From a checkpoint of a small mixture-of-experts model trained on Wikipedia: width 128, 6702 steps.
Below are experts of layer 7 (counted from 0) of a mixture-of-experts language model. Rows are named down (a neuron's output weights, with its number) and show model dimensions 0-127. Each number is 128 + 32 x the weight over its row's rms, rounded and kept within 0 to 255. Numbers have three digits each.
Before each expert's rows: a language model's description of what the expert responds to; "comes before" lists some tokens at least twice as common just after its tokens as in all text. This comes from a sample of Wikipedia text that the model never trained on. Tokens count by the router's weight.

# expert 10
It responds to: Infobox field labels
comes before: ":", "\n", " of", "==\n", " by", "\n\n"
down0:060157130137112103091139145103123159152118113154159053158163141117086169129146110132106173168145156119143131062141096129116172114133160072149182117088112097132166160162153120074158168139085158163139181160131162123127120171111091038162065182143172095187143197112105118170112163149155106110085112111122140152170061152151159111072106116096123138136166156083110141146164128084162125130115
down1:107125066093107034125135145132117152138111159121083104092152195118104109131167154137121080094121137126072146144056134206141122153142150115145102146104116085080129128127133158191190127138145102135213072166185142186204148137076116141176126148167089153121155179130120186127112124147124112131162162113124109147158148119123132107066083122136157105149147114160128145134068134122099185124144
down2:071053118106153050112115154150147096133111136132119140139096128187085128132158166109122121152067119153124131162048105059156099119144171105110138096138156153166134174119120082191101170134121114137174116113100130044107128134072195090144154190145108177123066128151152120094085133108094134138098116122121087101139138138159119094130125141133124122168209177095132125159174118158185147149100
down3:069123133095118121125117182066101133152148133148156147110131104148087135141132148100124100153097146104134142147117081131103183087077137136105100147124151167088192160144166149170120179131088140118211158083120152142123147159141186135075112140138045099123103164143092120156127114108111169177149118103184130101170071125134137129018037112145169089151151134139118073106159087120110119107131
down4:108133150149129155141132128087089148152190131142093157156143151136102127145090165165206108089149127173075138151133097136131136100136135111116154199113172179176106140163119199138152197133120080166112151136123131081155139089120157140111146067103089115086197142183122166152073177072159153104136059082153166109103136143149145138125055181130143110128157170157124103141072128112149094130166
down5:173179183121099117092139090115118089155173090123182135145170159159162123181122146130129125133143103103132107106138119112094129104123050103128139139131119152142055143084116109171108101131137173224136099131110126184177116179101047066185100088148091111084131180125167108116115093139139136126162148148122132140139127071138100140163084095095149086055098160117153167138156129144099185102163
down6:131159089140104133127128161137138091088102142090118166159121091159125173191075107131144175149137184089135135106050127100130101120148128155120188091109120110087116161164156116177114095191130124132169090127109162144146146123181057171183064124126111108134181134119140170142105109193084136113136168127084084073163195173162181109157146140155146110141104164122087098148142105096175178098102
down7:137125098096108166173134125145152112139100144121104131023155156174115176075090122113111137074147177097137132151114127168084109112083133162095156095150117123158137143191110147150121122165115104122128107070123169201171101147029122083128165093148161104146113098161120142114155094054167140136133127145153081113124175142124112169138198116102181103091141130120114146116144085071102172145186
down8:101130134056163145105148070136146081104109124125071150132133094141108120166109143125100158195138128179117140044104089065087137121145133025100130091098097137151105155126123186082132088122126127131160113117131074075085108122100130131130183134066107114111161150130075092123108146117131122125164122137091133154098139125123123143108213181095090143135115073122126143099050195162142102106116
down9:125092148125140173078122127115105118126053090175148195119148101090144118098108037107088197134101153160156142147122161161121138182115130146162052118142168147141184107156102136128115133137140109157173127110197142133163138166127137143132106055116199130161120161113129164144084143159108122081158114106192084164124080109142154166211161105135120130092166146148112135147149115185084140101110
down10:113068076130138130137171157140174154138184104146090144138126146054140145132184188145106122152079106129131139120048036122139115157185185161165159057103109191175163167155133095174108121132066171164154161112147117080140133202169143113144134128112150135125134092093126122097141138088100107139123061124130139140100127152132151085135100100119155101130081063107129150101127119104101135106157
down11:154133139100108112086158171209072118164115154164109074134092085124109117108143138078099145049185079083106145175148143146135152157108083087127071090121115145141183077135147136141115173173110073176125125131092154165180109166151116146139102187162123139122075153135084169134139146099132157114060097152206160116144155128165087176113137118139150119102154117145093087164098172155134127113118
down12:051065137110100151089125107170127151157142140179071087120185134136089118088113107079073102058144150126131155110117109183095102106206146137122115145139141107111196104164161161155150160155137133104140048164172066057158111074149161132117183122100139183188108174109141121123101134109162101127135119085110095132127126140120173132124142105146062137170119137142127181151129146153103101129128
down13:058065126132090116097124112189199085141163158201106107135183163118124142109175122153137153128092127099120114119134120133087144155145116151118175187115138126114141175142150137119114091100128157118090194072125090135103093108176140097113121115121087143126112120098153140158072075158095123088111080197102071164155197101149130154111173092129130193114098157123151099092105150109077100195138
down14:094177165120192166123077103101145173136093106115112164170086174116089127116111088150103117093201186118120179212113140124124115157085121091091126101151172085117214146118136123124160103126144142133100107138147188093131122153106116149109152140098151179145159104117201147126118144176164100131126093140061127186115177106133039139102119121142135119140128136154075110136092099132151185174130
down15:065072128111109128161115153147173212089099111138163120140140152159132094103128150096183150112138082106163150109140136173105090104131181137118055162146133115143191111154118155172099132155103121158104146107095110139143066124105134146120147168105140091117104121180078128112164082121151102116102136071137062151152136146207189134167124126168142154189105134105116071170139141197134108181069
down16:071146154137094156175086083126133116111147051063143093074093084118114125153163126154093153171100163124169170184138148140103127143098116166175176145082133104069153133046092112154085129111131113127122093112113125105093146084134165120094110150131168126064100117078136064137118133108080100140134108112172133098166114174132106090110183143166134200194162122179158142161111103151138139117122
down17:175099125148190144127099156089134161142139147104093104090179147104184154170170113158104153132182157143152082171177097151017120097120142128128137179108120157141120148124139064109118128177134132097132160115114120145127170131181169121158187106129133133139128135148151132122070193144124085092087132126143142102120115128147103148081064036076207118087174116154150110150159135148099128150146
down18:124153106144144107103152127176131082115114172128138158140141142096074118129115161079168114085133139155111154100166146114169096155204125116137148132146149139158255078168107198144142147117078152146109198110107109186126102074150177112130118142138101102146122106132094181119147180128178154113110094093114209111146110153148144080172072146136078099137105134178104129132117160121077110120126
down19:102131118185128131143162200143104150144142117168080182154098154138117130124166097110166168186155117072121068073150132145092151144141126059118104085093131128138092164114096163176114158041097137109071129123146181192133125119118097140081166196106093174117131064098146104141154114109180085144144145170103097158143163160088172140088121128182134108155123111097141161171163146147111116117103
down20:176157135163124130108235122170157144097181125111109152140109117179096108151068107099085124165093080162139170094132164157123162170125161180166123096102145138110106074099173137135132112162149097117152069131049169139159138179127078108131111064103119134087152093153129115163167105117175107133170110144167108082128085124085135218137133159174143140108141145190147108152156117106138117134114
down21:083100092138107121126092152082134101116111088087094128137184110167145123163151143195129155077192114191152159125135123146093090128199051129134112143112130113141094094162143108113158113094160114085136181094129097125171104125106121107121130169114054163198095119133165124108099091123150158107089113137153113106114109102116139085219100093086179066165130157098121130158106110157100144053105
down22:121118102153125125165097078105148084134093155126098157131136138126165104124161168090151094129134195147097081149171117136152200086107114117108163161071129171140123061126172148129138086132174130096175163090132182138155134150173156161106077082096169126172107092160164107169127154069183162148134183109123172176124043105120155098118120151100110137153111142174096108178106139093093148132191
down23:135091116090109093121124108081155102127071175174148108178221102132157123094092095156149095161114125122137120113104169156140171076116088138108144126169108118110169153160107105145183149103107160030152184095167086113103169097201170121157151169174110118141167153124099089104183135108097084160116115152128117112168099132143175143108119095162110102099162141182087089123127110147107176079131
down24:178065149156161055158175146139166078102177124118126196159074143119140146078106174131124123154134127105150140121152096110113179146075134125106114158164077191140130144137093157169178148108135139109114181135091123154149139160157116137113123131128127046136218103063120071132078136157118133094129148156150115168122130191079087113162150168153112184171118157142142122103137084178095142117116
down25:157164153139143174104064102161176124137112124126109109120116114128165067087105120123124125098154210163172094102162076134149074093148137099155097142097150066121119107143150164169117073123137156113178063108162168136129136157177152088122088117151160121151093126135089181117134111131130098131147159181106125148124148084161136101123130126142071107243170078100177140104136107059154111171140
down26:101101126111151161150136155115078098123166123165153148147079150143083113118123133094176125077142126131141085124144098137085170121109085132119138105183089154105136098166129148163204104023161148119128173172075147155102195124188128198134161140120152089137138179097109090098067157174121129122163116130118073163212112104085093126121125096147106081143097147092143090131152130145154086122084
down27:147184105157123112139081077129147060112130095129139116190159134135223121139153102076140089114112087123114204091110103140168062109128131131094100116107079107119064170108174061090123179117090162151107121208130152153092126157124077117101131095158129122079120140152161154105107110100133135108136141091124149129112112145193097124145096186093121075136117104066135144125089156104087169151124
down28:156146159134070190090138137145125074147125170124111118150187104099109148094200122145195151116115109187081123128140093089081138086121139091159210130109100123068121128133128139114070091144157156178160132150118117108149153161138106092118125146151112167140114137147103132172151100134111098110134124113145132171148107099125194111137172097120172124078107027092161139092148109122194126101217
down29:095112165135113092175142118125090154132045139144139090153160119134062139105107096088080112125182177098119155120146184097128093151112092103087144164087107054097155185161121070133145103133109150088158170110131134056133099128142094150168082149163147132153154118126100097110110109132070145158142131170100210091176120110131162101099151125092064115153140136172176105093073101177128106148140
down30:080116070121106096110148111123143106078089153141112091100145130153102132159120125108090060144126138107118154170111106098136169140114155102121161185103110146174174069174105165065136179191167073146125111150080116189195111173157133156118111139073144137093187103167190162154138124173164094117129170092174119159137098120161150127178083132082169170094152107074131133142177118136141145147115
down31:144184053149147160135128088166156074098086137132139154080131133136218166070102144109091074084175145184119151177124122147154139119071090174133122127141076128130101098175112160194137176146144136158097163123134138102105167126099074127164133095084080128158137158143174124140133148094159120147186173144122112082056111121133150095091147093155114136114085176121118106122074120159158118084132
down32:147124164148126164151123130101192102077124119205188086133096062083195134114153081163154123112109111044187119110163119148095149155139096140157167142107161112130083123129161038168167156139127131183118163156152170107164086106127164072147108123077189101109119103109083104129126165083123098072125133127117092123121100103160104130092118124146153150140097113127042153159138125113120130141129
down33:155097146130091126136089095144100095102140075132153132124106097142111150113095123181110139120156179094105078158147140157109074071095143123133086163117102134112188065102120118167119183142154171124115160080120144153155135093098152049240120158063101112160132130110111164238072145126109152116129139148142117158114110132141156176138083125157115132104151079061127145116174119150097103138136
down34:127164150091126109090169126160159134178181133096207161138155137158152167049149167155154199121104144178091119088183142163129122103142165087129127090066129095139105168175133170155099098159159161119128124096184185139112056127123150049127116135134125143165180147114128093166069157116179095106105164111154137150158101116145121111180147092118097097115167133143083137144145081151120093133112
down35:122117106145167126139113127168139147131115084108105140151138069144120101034101128119179114058122104126113142147123134155110205106136074171161159048148161147076153172089124136096078126072097097108173089117059112131111127173118153085074147167123152182151131172125148129135071133130139125138151179160101077131129153120132125160150149090082156113101173135163176136134181086095144141179081
down36:185126053126174112105134098208157115126146151152129135167153080193126140086135151100106121127180162100117114077119146083093117131137113136113148142161086068135094083166199152127071137151175130115107131109150123151173082158154158098111167132170118184112133083117131092139142162172108111159147098116124140162157116072072114156165124147135050108139121138125120132190116136099187174052160
down37:142169139149103089134101165083094201087159116123191153156182185129156099126111091194088112167191138164071148103165187110110098156119147139095165140104116158105133092152146144119116163099179156036114093162130108174157089125076176139152096127179124102098114134092152087082104128100127089113170121096161124115107127119132127158121077164180115105092111156134084148111143145076109095157106
down38:132114196099148126129134108127169144176115080123145086130189139120110198165076154107127100131175157201100096150154142152140129075144115138131130145097162150128157141099100150058197117085121120193145111127113097139135172164185159156150125187144105075152080145119086165159093175126073144134145110125209116144148167124107083152086151093111178075116122132111097126119125109068109142155180
down39:145201147122169116125139115142130110085135146089197163126126110086116109109124106110182115122134127153067164113146134148113111112118099156140115154076078105155058168138077112127131155044130179088138133170131133147192142152084146114131145100117080146146068114131095182059121098121115144130124121154115084093092133152083114113097015163082085091090134133112121154155174116117100129168184
down40:119173126134184104114112178152119130093148126133080147092172105089109116108105117151172132099114099107150134073164115058124146134122093054157109132085081159161144083120116180090152104116106126112132096156099133123098158183128135130187086095201153162121209104147102085121144125125199117071184117115167082124116108135118172086144083065148136176138088138107088146090161118075108083123144
down41:143162153143137101093097160134142136197076154123135142124130108118119090122094106133129115127100117118139144135118181108140090131116078150121070204081155141149158159125164158073146106123096089140121133089097180126102119153169065101140094083145131167149107024164069077117111175180141101074127117127148126068190080110068106139109131136116162122099167148140088156066154086130160145103075
down42:111141138112083191148089126123169172129123102170115135195124117186145111141115086147100201047124111156185122168094173114095124182120103147117085113128141134133041132083106166174184114090117078151118174179160118188114131129097180165129152129097134109136131164140119161105137140146045149101150089078120099117132126120090167186162171094139155148163132131123067106140092128142141136108144
down43:080161129091203202138133168052143072140196108156114158170117126134143141158108118094135138129112140125100137143097171145109092130144110189041147133151144127136088081106121098078162078076133130125154131122134110082089190110111090150137133173081142131159168142144146111132170082160138040170131083146092149143101120150150153121166121115147075142179130074151118126149090128170130099175122
down44:110150143138125126101121121163141164110116138043129152077086063121108142121113160123143118111131054114143089137160124135121120139095193133107028129093163092115124131187116169082124107132133113143227113142104151111091144092122121162112110157155193126127138124171136111106096153178168046121161122169082148081133111101178126124085082148071146059110172121065111110107138120139108129120102
down45:078141114124091085118164089132096113133157109165105125153132140104108131123141111148038148136105115143125184084074109050140205157092107132154149081107126129122219100125159160079146100131094146130113076151081117084171154145127104113058079152100107182170139141119062115152154119109088108138099100184145047122129127166079138147142141151127131142123120106141120120154127128138206079110099
down46:141150064093155097080105204085161112061115155149091202194153194100151139137111115112095115109117104121125170130145146108127110129148181084064124056121192086121133081122149110111132153068148129139134121142210093110152131131109159136124157134149129154130135133150083135164105163115140089189141108159104097129126108144140127125175076056079075121113115126101141141062122160176117147153122
down47:112140085190170131104131125109064107119109179098108124131122120174143139081133132142103117142141141210131083128119112151108066201113149102141095138155126161106138098119170105160093114066164180129115118119186102147091097144064064127102138125141152097144124115136094138145089046154140158082132118114136096087130155194128042136107094132170118140149169106133086196085118084145073142160147
down48:083096102158131094130154107108072127115136143128179080152114157171100177099099158164149121119189085117152100153117177197144122098068094126147118152113171140139102154114081107079139108150081173121171177080102185181103160122144165102095102173160146178112124117113113118061161143124125113121142109066118185144147108124072158141104094136087112168156143129167073197123110106116087166071141
down49:098126138131158142138109127116109169116168099104108113070134119164118149163104078119100152093135095081070109067118119103181071035143109133151153096109052151147154138091121101100073153090101130146101153144095109101154081115144130157085204152126134110160144176148125099109107167179123125106124135158122135152101140124151124052101170108186159114123186133115148106053136117105223143104100
down50:149087105081137074118136151117129141143147149125086140192149102108200128039100157121088134132146165147082108099168193099097100121122108139131103166114160193093228144107149146131096105133105150163126101088055071097136189145087154143154128109053140112173101151059120114134142114123088105109110124134125198096136112142136144071145128168169158098137120115150131162130128101171087124128116